{"positions": "rope", "init_mimetic": 0.5, "schedule": "wsd"}
Below are experts of layer 8 (counted from 0) of a mixture-of-experts language model. Rows are named router (the router's row for the expert), gate (a neuron's input weights, with its number), up (a neuron's input weights, with its number) and show model dimensions 0-223. Each number is 128 + 24 x the weight over its row's rms, rounded and kept within 0 to 255. Numbers have three digits each.
After each expert's rows: a language model's description of what the expert responds to. This comes from a sample of Wikipedia text that the model never trained on.

# expert 23
router:106110106172119133137104114158133125129066156113153110118143136168145147154146126124111182126094091161119126211115158147146102114127146140161123114078126165117138163138141122123102134113103144119121087137110171160125138086110125129113124121143165123142097095139164148139177140167129126131141103156107131159143155090153138145095081114097118134141128119140152140088130171163110105144167125134098171159129130100123126136130122111132153135101136130143129154136101139137140122132162158146150100119137089114125154084151166099184136153116140166111152126132125114096150143134082162122142105153114154138104120119133130148122129092102082127124134060119101123132173132183139135083122
gate0:130130145116155099130169155160128132113097113141133113158145104134093082148172091167121154115148109123147108124136124115165097167143150122130078100153131121120135110152121126108152097121167153164110113159106142147115167168149163149115105087144143162120127086106145134131122155113102082127122127131134153161138195156148129123154129157133140098132126112140066120171175159145163127150132137119096148170129122134157115117132140128140147122139162162132091092112118094114111153155122122100148079154123117092114099142105149120081101118111142133104122126138177125133122108143132195124163124148118172103151165115092150155125130111105104180124152138130124154134074153137095153138146
up0:122151138121143143149133101149100134106097136137142098077087122155134168116115128111134079143125143136143151134115135140134167096098101121113173147089091138144134115166121154099124173109088087148163126066113100114098115112089137123155161119107146094096151124101137134110099096144117168119135118128097179136098112105092129144160164129073117163158112103131160105128143126126104142144154166115101103183156138089143160152127113152162131149108089160060122113139118166101147105120130169123155153091163131093115124103157109127151142116142111133133127119120103096161152115133101112131114170115125129145133148155131117114106136157136152091113154134139112136081155084110123129153137
gate1:114123134145097139076119138075130105127102174128146124082125109087175139109153120092109128136147143175132120126103123118049084105180142096106163114089087125129089130154112124110125134111115188136141114109131136126132124084082153157097125166137164088113093136160151143117134118137116152137144159143107108096147143098111144128148145120096128093130131124129146140174086104130127157134144157125137115126145142133101111092150153176071124132140097171157173149112111166111146131104139146113130154153190112129155130151080135138146102130150125122107123149196150145137119150079125118133137139144090150140109125104127124136131143134139142149126087110135126117125161130136130151140141
up1:142119098158087141082115127082136100101123167124070181111117119095178105150152125104150143138082154137149133155109110095160095079127159143154149116128100154196098113157132120077125138136123135155125073117097113118141158109147104178146077134112138122116135080119104160104152134104102116117106101133138137170100166131123126183113139165122133111108083125150155148147089164103132144129140116105105149104119138168137115105154128131125135123139145129114131107149139136138145131110150116108181145144137148133116150119123167116128149128072125155127100081120122130125119152125130129128128159076110154148105112094103143130110141086117132169115080119134127128108157120153147088130138
It responds to: Adjectives and participles

# expert 13
router:110159121112162149109132150094131109139161112116137138134168148125139106114156149126115113187129125117125132146079110160142134126110124113160121145092137132152121117126138128113133133156164156131122135097102126145092102125169150144147128161177120121111196121136132111140170106176137149150166132163128127132161137137130150099147149135108125142105090094142155084153114120087123170163160081128115127142134130141098142101099100135149074102144152191155117131141162101109144122126097112085103142155133133101106148099155093120121084140112141157149174140148093184169128105157140122162097108117130140099147169119154157061125122142161111146112120118137137130126098157163160115110109
gate1:145096162085112145138142128088118139104110114159098149159079115099133141125144118129111167095134197113134138147095143131129115116111127143054185139184126088152164116145105135150128137141124128135117090091175137114139111100104098155088121110111163128164134152133108132132130140119119104156130121126132138138164131125119138084148125158119119145131110167115124128105126122172153064103122119119119122151089114130152128150134097110097173129090110163106126162114142099103145130126089160132119110132131106147154102143082123151151159134114135150149171135177149111104120145133117117068135133105122164139138080141154115146114145152096121124093170112145117117139199111140102111141111
up1:152116126149160138073117128135133099112135138122138171144125149103160129106132130093108123099173140107136141156122097146144130100172112111145186126128148128157148146184159158116128118127099129121153108129125133122137083142111118161117109102108154113113102150075132110132116077106187123137132147114149094104114098143157132126120102097149079114105087117102136153154100130092174111125080154146135121154098118150097113087118141155165100116126151117165051112129145104141131136139150122107158115125123137139119140134153143143106146130119120151122116149172176150116147115125134095157152127171108091133164112118106112164083102128161096082105118119137160144098134145105083112151168
gate2:132134092149103104126108159131127085098115129118155118122130142144142107144133147133135085158158143124141151114136140099155156157143143154110117136130109094087146147095143144110123111114156168099151127046132160127117161116135184134120179123140104096141141134124083086128121163152081135111165164111122145141130139107118101104095136127139128161146138110123100198134152144173120099123098110106135099136188120155086165106106123120172118150170129124126117143069116119166094115127137144115133089129127150101160137131129107170118130161159146126088161150169133138119120132113168154106147101134109143112094162118100125161100134106149124101113134146143126115102138130145143093103072
up2:142093130148124162131130166115143099124125124138146101076161126143137098135166144117174124145129123147122114120149100151140130154095150155125108125114120104063113123118150133133105110063183144088087116069145136125099109142143164102160098168127074106129160135115117103057112134124127154104118129147156133093117157089146114134105138149135113135138141133113109175193102155146146101106102121119136131137171135130099137130134098163153114119154130121111127124124129132133108129128092122169151130124127144158166109119128121135135096189134177123120137110179136121142145124134166110116110123102112160087122108103077125182089146085107113121105103131147138125115120140117160101088139
It responds to: Spaces in odd text

# expert 30
router:100145123119110094172152125121098149119136177130109143118165123144141137119131162090140112144114138109114108133149082152131111120138110115149125118152131122130081137114151151160180091106105111121136126104105120118117119124120160200118139133169107108183114155133122124117091110167147124126097125099071124087093087176130165090102140108141171149112130123089076076067138152177145101141111108115114113155115168156112138116121111094124098165152120111115107109120119144145095133142142112109126109172090158151122116161146163129131154164126113123109119172149122131159120134146118133147102119118145121112129126122108174126136176145117163090128116109087105130094091093126152123114112
gate0:095117117127106123156167135136078092093175149132146096104128103134110140103122147107137121170153117102147181107152109159141170099180127123129119090100117126133110129136104133085173140135063137099177132119138107102152114141134126149164125113137116132138133143129127146148107151101137173117108148112168147094107133108075147108129172103114197156087105111102150129131145090112122089088092111171113121160145141146141124166120116117154169079113128118117167115119107152117103137084123117139167152117137161133129129107107188138132086130147100131127111128133135121126170138114158126175135133151114130115123129117098108162109163121126124169138135132110166140112137143167098146136148
up0:149150141147146122155112118147107084122124088126097171147116131089157145104122110139144113097120135083132127154109175135113118165119097096147137067114133114117115120164139125121159112122150122157065099117137138123154135127181105135071125172153169150140164108171144127142116154122134156103162101106107111147159164127140135106101143155088149108097138091149104133158160141153122116086123062125105139123132092116139140139118173119156136132105158158124132144137112071143153136122143121170132133175108118131191114089097125130120119103162115090157097149139158132127114107112102147126075092139105095102099148088118159123097131135130128137150116141100108132139124153144123155131117
gate1:126140115122146148133120119159125135103111117132185128156145167126144161118148132152116141130118145105162110107095134180079142129095118109129108097149123101127128092111173156138121078159122130100153104128141104157124113137128129148136092163142122120134103137150117110084139108177146125131157110087134134107113149143160161098136078161130185119135153111089132141152132133110153156064133149150078069128118108127145102136105139092097117143150171082122163159128105102146087113180142136175120089117135126145125168164065178120150144140113139124116110104165121129133116161116127132151107139080090154132108139136124106118097127157134100117125124128148099145134153103115169154130130
up1:162165143158127113100142162164124158142125121134144141120141146151145137118149127106107113146134108087170160115159122132104110142119166104121139149152177118146137152131177122104140143128141127095094111125126133116163127130100133118117158172144147092125121140147137108152107106109083157128141168066136163145154147117127089095111122134093126101144138112142107132136128113108144153083101121119107126159169121152128120125124132087106100158121135121074089136182184087162114127165138145177134146154109118114123079176139111116089110069121119137130140142171132135125143104146142101130105122118115163083135158128140117164108149160100109115125102099145096113149165069134186135104128
It responds to: Syllables in South Asian names

# expert 34
router:136137131081123138167084127081149083125099135153154164134103113103125150088136108103149151101168124091111129160100154114136145129139131092138116175157133163090106123104148131147149119140145105108155176134127116092128133131101128134138167130139138153122174123139090124151098148132121090139107137102160128131176097074125119187116118169085151120144185142093112128120129128140155153119149125103152113117159170135142118109124161159103125170160087104117144110094148167109161098139102106119124137161147143123147129119097130116120152149099114146144124161142117105170099128089089164117153112123077122118108129128158124099095125073146145121182123135121144130129105140130172148122116
gate0:098146120158128161119128117155151142077100132131129125071134127108146121149131132157152154108136095085099088098134128168115145160137056097158155147096116110138120161119110130164161173141147110101106169154128149117150119110096128138142134121111159142105113129131118081122136090107126124095149131126112124109118149150121167135194114149119150132076158124134079157162142129113188115147105134122104135116167131150108169108159153129150124122096139119144149081129109160122121120179123163106151124163112143117103117155116097162120122125106173108166123129111108146174132149176129133168126129124140096129117113156139090100139110137104135148139143121145110139127050119101094121139119
up0:148130132132152125138117111112108137167153084135109123077100140094100129095131101111137144138176128181174112107157155157108141109116122109129089145143126112156147132131109103110130152170110101119144094147113126088165176124159111142130134126130087107149099154104135167150072145141156160136130146097175105142123132173131098130124146128144144156103117128137142112125149140153103099122141130098160102134155100094112087099108120163097122171143157128101097139110132141070179104128102158159123153100125110121134106142090142105142139128166127167110161124125168089091131141159151120107130146099115154118071133114127161094118134135077154144134149121085127121117106159122135128122189
gate1:082134120079100135129130132105144148123108116116110155116090107145079154099145132131123139136129127156174206099124146145110143134131130179125133143131127143085163096147131166121148114138173142130105141135135135099097103135115129124117145131127162119129094121150158113114161182123128113105128195123107148133154130117117128114116133112114116161153113143079113144094134104124158174155104142107115116162115125134142118134151125161137183109077112148145087104100109103112150089119112118113103119152110092155120102154131126117083118142218136172122087096094086111134121163115097136123168119135157109120111115110117147123120150195137138129104131162110103151128137117164111139151115
up1:153130167109137135155112150178142134131137098115143118123110149126149110098151157118115147113128085136127114120143147132169142168130173158121102108129143083118142122139092119148143170113144119080078177127063165156140105109097134140136091090080134139139165152149114099178097144135150118130122152095152138118100122134109142146147136078132128137151134093143122148113074141103118087102122133116101118110173157128154098116126102108140151129104155126124145117123143131133133176161125099163119164093104175099129097101116155101156080186088160149162128138132120094162118156133113144122154128150143150150095171119132106143147107146100124143120139147102116097121092120131119105173125
It responds to: Mid-word English syllables

# expert 39
router:113121109124122132151112097111151150108164114159123127129108108116103124133151136150133155107143131068104116136121158137141108142128123108105158140101138167178119096145150110154121115171142127095159184130162130075133134174101120099132155161156100109148175143132097092142094110107141097131123155086144141115154104110099103184163123097117138129134168110113110146117089143161146130156085134100116153120135137123118120076134155178117175134106110119129109113130169108096129154138096093125124124137130163163117130158068091121107103144132126150179074148088121150129135103152107141135149150104132151153086153128112131109115104103100160149166108156133143112130109155126120157102097
gate1:137104124126156156090132150109139171092175120105136123116091150137167050165182098158119139078151138146164123157115135117137096133151140139125112119133122105143130129136123132133101159105079161106157129160117134137136161113125137087143141117127139143131147177136132105149142149125137156140119178102113138145101117121149156074119104146161138106125117164129075111125118120133155123100121097124106135110097166154126168125122131145115142164143125167083132198140098103113144130141103109134145114144132106152114127132150145132114124098127154094086108082144091147116163112101160139107099151161126092096107150121116108111111133101114133096183181114090092133174108122125139122152131
up1:120136136154117096130174173148132117149152147132144145143117120193135161159154127141136169089117114098120127123152117162161136109132161144168127136111112119144121109130131102121130082132121182138123107089117151058127140153111120125097143098118148093153104117113140191125116160116117151136093110113127144093147101134151161164172113095108150150142159129124093122128148119116129116082123168128126085129134122130153164120135130120125153162140154125101163089113175133122141115096123099143105137127170129131138118081170129121141104156101148140151084141147119139158049167147131144151133134113141137130125155091101130199167130147150152118096112170112119146144115093144152137145138
gate2:110145127152151136135167159114123166175153139138139110162119127150124096133117152098127142147124122133119123111103138144112107154098141122117144136141120158123093126144153132096117126162061133146098100091077155160128141136147121147142131100150093122132103159143133178107128141095131137105126085098149134129124114094136165104122100098180123108151141137121129165165118143104134116120158135078083121112103095120150112125143091102102082106121199123126109096163116090169117150148101130134173114118078105136096139129114115118127119144072174114148115170135137124135074140118109130136117122129109090135085076094123087108113136134113170123152152106147095132182134094136147119125109
up2:168113080096130142151094130136134108098110161119109106108127199122101167073097135140124100165146153159146144147099111131106139089106096111088078163118131095098107103134124094155081135136118151099124140135166136142153093113107138079147141114133129103122130147134146113119126128177168118128141112122106134145144108185108142133135153157143148170105173102140122108098118161135139145156117128118154106129154119107112140154135172140151173128091080165163103146116124154109114096110139158119106168124139172101139097130119118114120158137126108107094141102115096146139100086083121116154120122127140108146160138117146171121152086105164128126160084106146130148121137129163104118109129
It responds to: Surname pieces

# expert 12
router:122109151069106143135126115127164098125141125130149159151163131101095129138172181139134162113122169116135126111133091085160143169138122101096114137162154123092114122123155137145121111142093128091153146113125113116090111144097139097114134112161164109154153129110123129136113146162110133118134111135114075117165099136145137090125095116164112151169177175137147147100157150196116128161153146123114142126156145136110116129096175137111154126176187098139130172109149180130101091154128160154112160179108144117133109145115160127102143121125114102133094156167171127157133150170137144105131120125133162122111130130163130116131100133142182138123129123152145136117131129112118176102111
gate0:147121134141116154116128125131119117076084115159119122122125127118137096115147122121130110151081141119099104123168083096174181128136148134090112147071107088148158186103143116143120118150111137130136135124151112115134144151109157110125127108127111169096118126136159181122133125151159128102101109076148103158126141146124124145136148131151127117123127177101139142105120137159151100155151087136118139129142109097110121126174100107148114149115154132146104148111110203122134140142145197157154142152150117095149110110143198145117139156154116093120102099105119131127124097115110153149160105099115134160135096095057145139157146101123118147115098128148172141124152114111108178139135
up0:101099130154115145146113138129129132117128154068167163106162101102144124123120162119109169120130136091118129124179075135164122090133185136137153143106099153153146134143129114139102149109107143161154110134179131137130113167152149092091125125076124123098170115130151124171194130132153084150136127113108147169105156103098121126109111122138161113147118147138108113084094125147133111126118097118082103124103089081074114122149119150127134132127190154102120145140153076117129118111138119158167132130111126145095132185132114125110121141157086135147097091149131099127116083089104144168138112122135132142125136131129142136166130159117161128120145161109156124112094123165145126134123
gate1:158111137102169118125135124122121131150128123141129094113174110135086137142165096126118126111090120143116171098116113132113107135122147113139123120118081122159159157139109126148128129119144106146079149149109094110079150172137133140159110095143097138090098150167105133103169072195115092093123179140133132138102154098101113094101132133130120152111150139128157154114120147131144145105156121141105151136137144096103135107159129139100147154178140160130147149138115135123137137176130172169133115185148085102139136134136129152147176192116112139108164136121124142179118114130105090138123138151113145111191138130099135077132119133130152148113167132097116112134112134155078110153107
up1:115137141169096103080120121137128126092132126171115104132100167088123132078132140111111107124129133162098139156111110141125120107081120148151192156149166119118116122147139134129186193130121168104171151096140115153166078153121146142140152149118146135132135104116189124151152156097137139133161093168111131133179143137106177099127137103089157148136108117119108112076112137135103142135082149137105108127119143099134108113155140097103112109173131143137139146129107100087126083104158089094075106121126132115135154088143095126144125152123126124100122126146156119101116163153126156084123142111159069124130122132111120136115127096113119099094129156118134143131118108100147118129112
It responds to: Mid-word pieces, common words

# expert 21
router:102137163174140095116165126141078122117135166104107154094125075145124124142086121095141119101099161151117157090121137151131148129161131110150106123125106137139141156122075164126105125122124105156114122143169103103137119156126146164137157135099075150121096134164102103138155119090138128133149130118120116125142142154158125137150151130151152077130117144118129148173145092148122134123098088155088158084142108166138112130145101102107136130117125142106159107143134161105125167146180116119120131104146150139124104127138097127163119083089156102153148096148110137078136135185153082131130123120129153158124139154134089097162093135085111102167115132134116107131153167154073099136152
gate0:112117114100095100143144194132128111102099122100154126088143138118125135123130113128081131164136146145073121136172144104158106125140160159110111130159135103106095145136088141085124149115119150137125121125104121140145104126155132134136099114154102110158088120092114103120106153140121126091082063153148161137104126117114080127116093142136113117127138110139137133145127141140130105091146102141151115148101121103124133134111121130142122137106132114096156090140083100106151114086119101130130175112130070116094104117129112103088174091164096084137157105101159178168116134155114112149152120146163158137149103129131137098178136128154068165142154139156124156128099155101144083135138
up0:140127113143118146122148111108121105116108156141126112116189134121092164146055132089092075099114131165130127088146130153107154126158116149116150140098122139109169163115136132190142141128197116082129153136134126149155131106118138153137158095155118116135169120174151138171111151075158165153150161130125149126113127179095145151153147132132105129126099148155126129080119138103148157123144149127128144107115150156136110132129089133108097086067111116149117151145110145134166133167114117121127124115127150127096159104113140128115109135100106161107111156131145104131136121147133165121145115124169134132088108142135159148116098145128170086117146100169135098149131088169094096131131
gate1:059145149144169122150136183130149152136163170124131164119161131077148175099129150111148096149083120111101163131129152128157130079169143154147161109118139093125109110141140155120116129153110152162086140179139119132166125118148124170100111134122111122089150147152117158139139110147115100125153130161081181123125114128149140134117106096121145136129122130122117153117174107115138110120176131127098130187077129154146164111122140100109108124122092152137150187122107143143124103138179102129139129134103142147142081131082115137120144140148147153111131110157116138137143162115088161136100072180099159145161092143152146106140117138117126106126105132144118132139143142149141134135142
up1:152090120147152121128128117147129132112126120145095165125105125133119076161115094168180147134124117125154108128111149137113083156122146095134138140112153107125102134131154120121141045113139110134145154131093166103157130127169109114141162107160122135087143174127114152135177126099122153119150136099150121149156122095166134127123149110171099169107160175091154127145115127129127137129110095160136155152141103171165163154145124116122103094114060162169115156128157151121119113102113149119100112133121138159128119133123192079141133105122126158120151159122110140116140155119122157105137122107164106134155103150110120115137090095118084153145110138117146098148134094125078177127159
It responds to: Prepositions in title phrases

# expert 5
router:122147136123134139151138093114107123120128137156138121147167125139124099135109129124122165120119103139166144086144128165121145146154105152122137117116157169095150136125095123120106165170136153128146109161119083169138158078131099141098132142077115100105123119160076131154099120154139127111150096147137148132109157168143090138069159158101151114098119158154133138130120117157124116093104127115110166131117086146145132116163142041155151160135135109102149150143143145078147169077146166147141119142111116138108095139109168117131120150156111090091116102105132123158123130130096129153114127149133181112077109120112178152119119138128096124111109135110099127125162139132095103100175
gate0:132147171129094129122150176133159154127115163088096113111129097106140167120151115089127114085124180183112118139157140136186147122144128124115114093146109089144164166109164097090147163132115136110102133108142132125123131091114112128145077098174159134098144110097113107168170127121114108122155175134094132149122141116165096130168134089110170144104109176142164128105119150130088107143136135145138130154108118076122126111127089143152108116129148131127121162110107142143150108083104122121114159151123127127174125104137130122155116128107164139104134149146117121122150095133170176152130111134132117167141170085154103119150108079148100105130138134103109134140112090135137104092157
up0:112080119102137144169117129119132103162127155155166142066112101146175160140134131119153137127168106101165098152109112155132103154131130134122132155119139098103133092111111147139146122157153167121122109145152130112168099125109077065110188168174105132142132131130117152118139134119197113106133148151108116106116109126117145125137083164143115131116141102075173124140131126103171168149132118153162143135143121151137125126137121108130095160145156154134126124096141138126128115113114130123158123115127157120132105118093097091138164172189109093124084113094140144113127122160133125153157126093145129126172160107163117132143113133148129151106143177124186089101116148117121159152127
gate1:154111098133158147106128133084142115155138155140126154141133108089155133111129110141140155119149176145124158119117159109154105067147152132171146127111141106161153146110129140110145140149131094149113081129140136110161106124115172124120145159130127153191077091106105173103155155114120095138149197103109116147114110124180143144113126100124146109140098135141134161162131161151116131108143146112100104103116099096141215149159143138147143120060138138111144103151114106079109135126129124154135137133127182149131119145132131155120162113149175125121146125092116084109148122139154118115119151089141109125142132130143178099122127155164151125107126161136171105143119119107142145130156
up1:133109130153098149163118112123134151146129139108162130173134117136101107140125156134148103136083126078175114128113106136174120148123122143108094107160145150107134092058119125091158127094124164132162114081140130107127111106112115100099173133067131149118133128143153134134101116142191109137128117144111114137114130101148100107095143157148093157132143138116137104170150093121150119113137119164139137119141123174126078139145142106126157143121095095146129173147143112116161110107110148143145085155129121135096139103165131137144107117089153161119155151118055141136128094123131080152126096099131157099101152132109125130135131148084111126124117147088072168106117125171108116108159
It responds to: Pronouns, auxiliaries, conjunctions

# expert 10
router:111113108148153124136115120154132118130107148154136120130102112153134152131148133122129161088111157161097156167127123157123125133143131109140125136125108170114147167132123152121109156107156130126108065130120129139125137102152103139118170134147105133129131136124121121136173129133129117115115113156122131122097177142161157132142089159118109095122098100149155148134144139149099111122120136123108178120105068086104152102103104075104144138103159116114162120127133160061108166142141097120126145058167153134128159140146124140109135103121160067132152082136119140113130158109130116126179130137159116125155088141184179154148107167112101140171170131156127148130172139195104140113149
gate0:125114145143096115175109154142145089110154135086126134144171130115138141115091203097146123121123129124132133144134113125129088151100103138112168081146122123107118124141139144155120120124126143128135079181126136112119131113168152114074162102120102117109174123092109132147123124142090125141127156163114144106125140135168137125075142152103134187099160171146120164151118145127126146111145130135087119137100097100102112135140090083132180139128117099187111124134092123117152115095140080107128129137119096123135172125130077112168150131088133139135130106117140110099118133132124152103138154139172126121119148129157097121139148132148141182141120180116170125138114129087156080090148
up0:154122084069124162198125141130132126105135115113167140133118123110146121166138157114151114092108126156159132163127103130130115183119106103122121106113128121172127089142123127080149162137146153136107180109138134137114136130108135099130122160145117158160186131097135132141145188102112094116121132164147107139115137133107118148162125185110154115121089181168134132136120136162128116104147138137121138146156122097123126113106161132134166146127093119074094140147107122136176140118138112093097145205158112136154145138167130123141106113088152129095142176121100110161168101125132169116148079149141111116121104141149148126110179143101106149123113153119130155126117118102124121136135
gate1:147103106107157093141114112143134110113092133103103148132125150114124135110127135141132099148085162105127104174142143141116140152098148109097098104157104141102136161125102166146191145131159157106138148147120126086141150134111132100073119184146101133106133161067106138110105105148131113128118178132110137112124139149139128126113113129100146170075124092111110151154145159155133128152152133129097106106136133122097122125087131103108136162148147154146169124139118143139092112114107150140057073136129119118149115097149167125140138096136138138135119119153119132171154106137165111172161091131122139124102133101170149143123094107122121141183100115167165155158152091134150125085086
up1:140120116141139152122139106139147144094110135116135135138092143112135102126121124154113140109103153105097126165102116168160141166114120106112118149143123163116140217148109139144146143108130138074173138148120171111150141138109098142066144134159137111132115141115133136090122132158116114128108166147122107128115107168105094105133110141136176151091079119141112116152146125151119152132120115124107140117149129173129131161066145086123171145134111142103157144149158161119116117148080146102087090107111111143135119093088169159131095091120138166118115143131134139127093078159175084165136131115131148144138103158129129114122130109135144105134119098149198101133173129140133105085108
It responds to: Verbs and prepositions

# expert 8
router:121071147150104119106140103142138156131174152142156137124159116054174100140140126135107109140119085120128132136117129083145097103123125116091121118147128163111065119137111113185092118101074098131117162135184150160130128139136139142124126136124133111133137154122133098112176128111100135128090127152087092121107115123127126117115141093122125171114121151115125131139090176122134131110111147114172131153126132119097094124125132152163107127143131132124148100149154131123082169168090115136165148139132125135130154104127152153093120118141115116134169090119122134119104132137161085117145153151147188086137135157147096158104087105109133121090144116154078114102111155076147163105152
gate1:071108119127117132099111100146113112124155143145137105120092132104150137105129119085158103158115111155107157171114184140123104124119121106119096110150178083089134180151133121150116138132096137104130129093123163136090113133101109149139151112081151098156089152117157154124160112149096168148146127134117100106139139129136111119142092158118154139116131128165142105135100130100098140086105134113113141146117136092093128157066182144144143108140163098153110125105144089117100169137164163103131131112094145156115124118095143119158176097128084141122148125127123115109153106137153119181108147103124138129153115126134158108165088154116082166169124134150137106124138108071134104123126
up1:183139151164149081167106119143061132131165115127094122092089169109068125128135132111086156111104108160138151090137067117104147078089128110152135114126158126113095097112133147161128122111171104165141109101085158141146112095129167114109151152163165144142129131127158135144125138118125132143136146100138147095137119134150160121089149109126122111137144155151130099096113101118106143171150141112153104120148159129161100108139098139128133121125081140103089178135126128129140108153143105081152129160119109140133132148121110102145171135134117097117097127110154149155140125145073144090144154129131151123126132117134087160134100140154128073091103132129103117108151105115159109148127
gate2:155088160105150133107140099145149150126136137172079119106126109110155135088132140088190111119082128135150105139114123148129142125105108118141151138146187114153147129125106103132130131186163143086123160086115161128123136110145081143126153111109130158175142167172134126114088119154155102100134113154147130139123094145130147145104133093106090151130090120146128134161166164141078149106137173144167090170096181151170162138110152154152118097122140124124104133137095111145117122144129159141098128118150133136103145112119149128161116081104110089148109102129147173172118121141145126140138121121118145131108129124121142145128098147127150097107138107129161108073096125155094135172146
up2:147139090160130138134099145125103113108109128099165122116110144146121108136093124096083130112121128102114137129127165118127139130129140152127132126084102111135123107137115115112112068101107091156140109144127136153130134106126188119120101185151110123100162116127134125143143145135155174161128167122135114125133145146108105140160152166172114138096153162129181079124159098105134159129145118134087124109169117118125166106150128122102163120131107134122136151111134131100148136111139108150144124113153115142150130117119111110097155107164098141155139138075111128057109113119127169109101123130094097104120127146141149159100143120174152200163135150107130152156088154110143131035092
It responds to: Foreign place-name endings

# expert 19
router:158149133096146155135146118128087125112131118159156120136164106155137114150100141115121177150136107149164129135129129179105133110163099157150144116093154148103123131105107141132114138161135132114129077133102090171159141075146136105104151096136111120120083132160129142162126152138147122130153104134140156170132176167157123119075114158084126133094139146154098116115128144156132102121148138094107169143127087114135127158156127053159145150090134100125162154123149150092162141093168170163150115142115110129107129133116188128158105142133106110118121093120127134142123124125129144137127112115126156138100092130125185139108119119127087131115113124114099131125176153127079108103190
gate0:148122108062131112136095124076137114169137147128123129128136115082152174096112116091109114144137139132113147129108135131111106126130099091084103100092131114146093164144110158169107127085118143071149141130109140116102111158161114139157098120119164122154158076137110138095148113079112163159165107139117150130108128147135185070124081138121121149117059111105136133148134110116161173133110093145129150148126155131162158074096115141135110175102145106152098143139146107137106147146109173134119152146159132131139128140174115122146154138120143167143136095125150143142109106102138141146154109083121165140119126108107130160141123128117096106108157135113103130159158125113125132096143
up0:153094084086119120098103139114109155149136126122125111119073159130128147069098128088105116120139106123112086115106148115106099159129135093117092131135172130115125187100081137108102117129144137093136114133152134106089148146164096163108130090148127134158173105101149096109121107112082175137152094144149125115138115154127153110120135153109148083150088096131194136145120101102158119124147124159114156141124125120150139095111100162113142178116120092142088133144129102134101161095149127110155165140113158129154117129127162109154139168128113106171140103142104139129159100131113098130156126127106154154103095139103150125113133153149104096154144121141111178173118091141132151130140
gate1:093149131094123119146106158159130103127091098120126131142070100140146105109121149173117127135123127139110136127152123093098130163133106112182115151132122115105150139140139150141126105103132161110139145121109131092117128144083129087135129176114076153097130134120110065161111122089135112160094128150154117125082107123160099128165123136163124101117138145148090118140118076128139127130137146133106109154084153095089121128112107139137122102112141154187115121134049119145130093105159056123126126101127119121163124152157099137096104079134093118134149123133134153125103135098134125164146099100109088124113137159131134140107137097141079117131149118186078139103155108154148137126126
up1:153114145141144125122134153134134123139080093142112137146131142117125132161128095113131109125165106120137129114127147159148119126134154175135122113119172164153131117133125086095152154171106156154140116135150129113139115111113109096125105161114113129127111105135140153158150125131137094162134138125099130119182132103122143126158155141103155159142106115087130101085143178124114110120118087113125088098132126148116165129154171130075105128154158097104136145120119169106143078128149157123131119163115130123120102076097137124140103131154156109121085151112106078170102108131084149081166099170157132111110109080139140131088099198188143161093165142111134096116151128116158141159127
It responds to: Copulas and auxiliaries

# expert 22
router:094175097146120110162109117142149137098135199089083113163153110110159143116100142136123060163148141120121149114156087158152113112130133164126134128122128127162106120075127139133137120093103115133123136109092162154114114111119130176134107150140130087149154148141120109154088138140157116144117148113095142149079096187090143109121137081109156141112151141083102102108123121136124134110121117129145122123114152137150121141148106143137106124147094112111137122143112076154102119131135131089086114113108191143113120142140145141138158170139105123140116132116158156154133140136112091134111176097122153125158136148107103166142172150142162126079119118137127150139076116107138078153085
gate1:171152135117121114131148126156100121115122135128108099127102123119158148163112127143113101145126123150174137095142113117160112127146088128129109128118094138129087173133120139114077164155109133136156139148119116173134113109122130172146118114132134106114151130086138123107146127088156145112120120111112189128167119161108097167166100080117140147132168097118149156124101163074118107119131053102149115122126123133130091134149105132137120173099160185104127105134182098175147118157156100121084130084112144118119141129158123168148142126120185118129120125139150098149104113093137155131135082159112144098094106138137151131125137109145113145080121183148115102124122133088115123160153
up1:136138128126126121162118078173102142101129159158113148141140112144131131045151131130137111149099172112159125150131107123120132116102103141163108113109117117122148118117133137141153078087126146110070119123113160138119115115181164131142118145143129120145113146123134115183103134165156107102137124182126121121110080136123110143160191131155184087114124149130123127102117064120160115141121151135100156142096146148160098111105113105100159132186083129155136146134104115115160138136145132162117156139119149176124145093147117156147114153117146143171141082155083115105132142129130149129151146132120140106153125134137112119145130162105160174168133132080124131142142114182129126103121
gate2:157121125142103175152165172176142143167119124118133176089143124103137155093162127144167135151145114184110098162167099186129096113144151108147119083118124127136103138126107157118129137085112092115117156128118123109176130147115120135101106083111092094131107136093140134134121101139138161149099146103122087094160182107146102119106130146115137120132139116125107147113081107147140118123142128161141139121117103185123082160117125144104132098135073090145134126124089118169145122092119110137146149157153160177104119129104145103100119155158129168108110149136106096113135115132136164111096149092136106084118124137133087152115129122138142097155169121112120106139114149093151107133145
up2:149134091086121069116110140073097115118164121101142167116123124139122131154157101154109117117161136164146090133148109185149135130148111129115135112115126088132093160131183165134186097102130145145103129157098130151140125157129117124103134084115131116121124120101135101112136159116128119132115128121124066153160159122133142107147103129074145137156145122171096171158122119117135152168111122128120135103134149143109119119097118081111097120150146139123132087137119161154168099109098115154149118137122139095086125104141096121124140131110145128188134161166116109149130131133148161079092106164094107154153090134114122141146107103109068136106117088111142127183145129143113164129107
It responds to: Name-initial capitals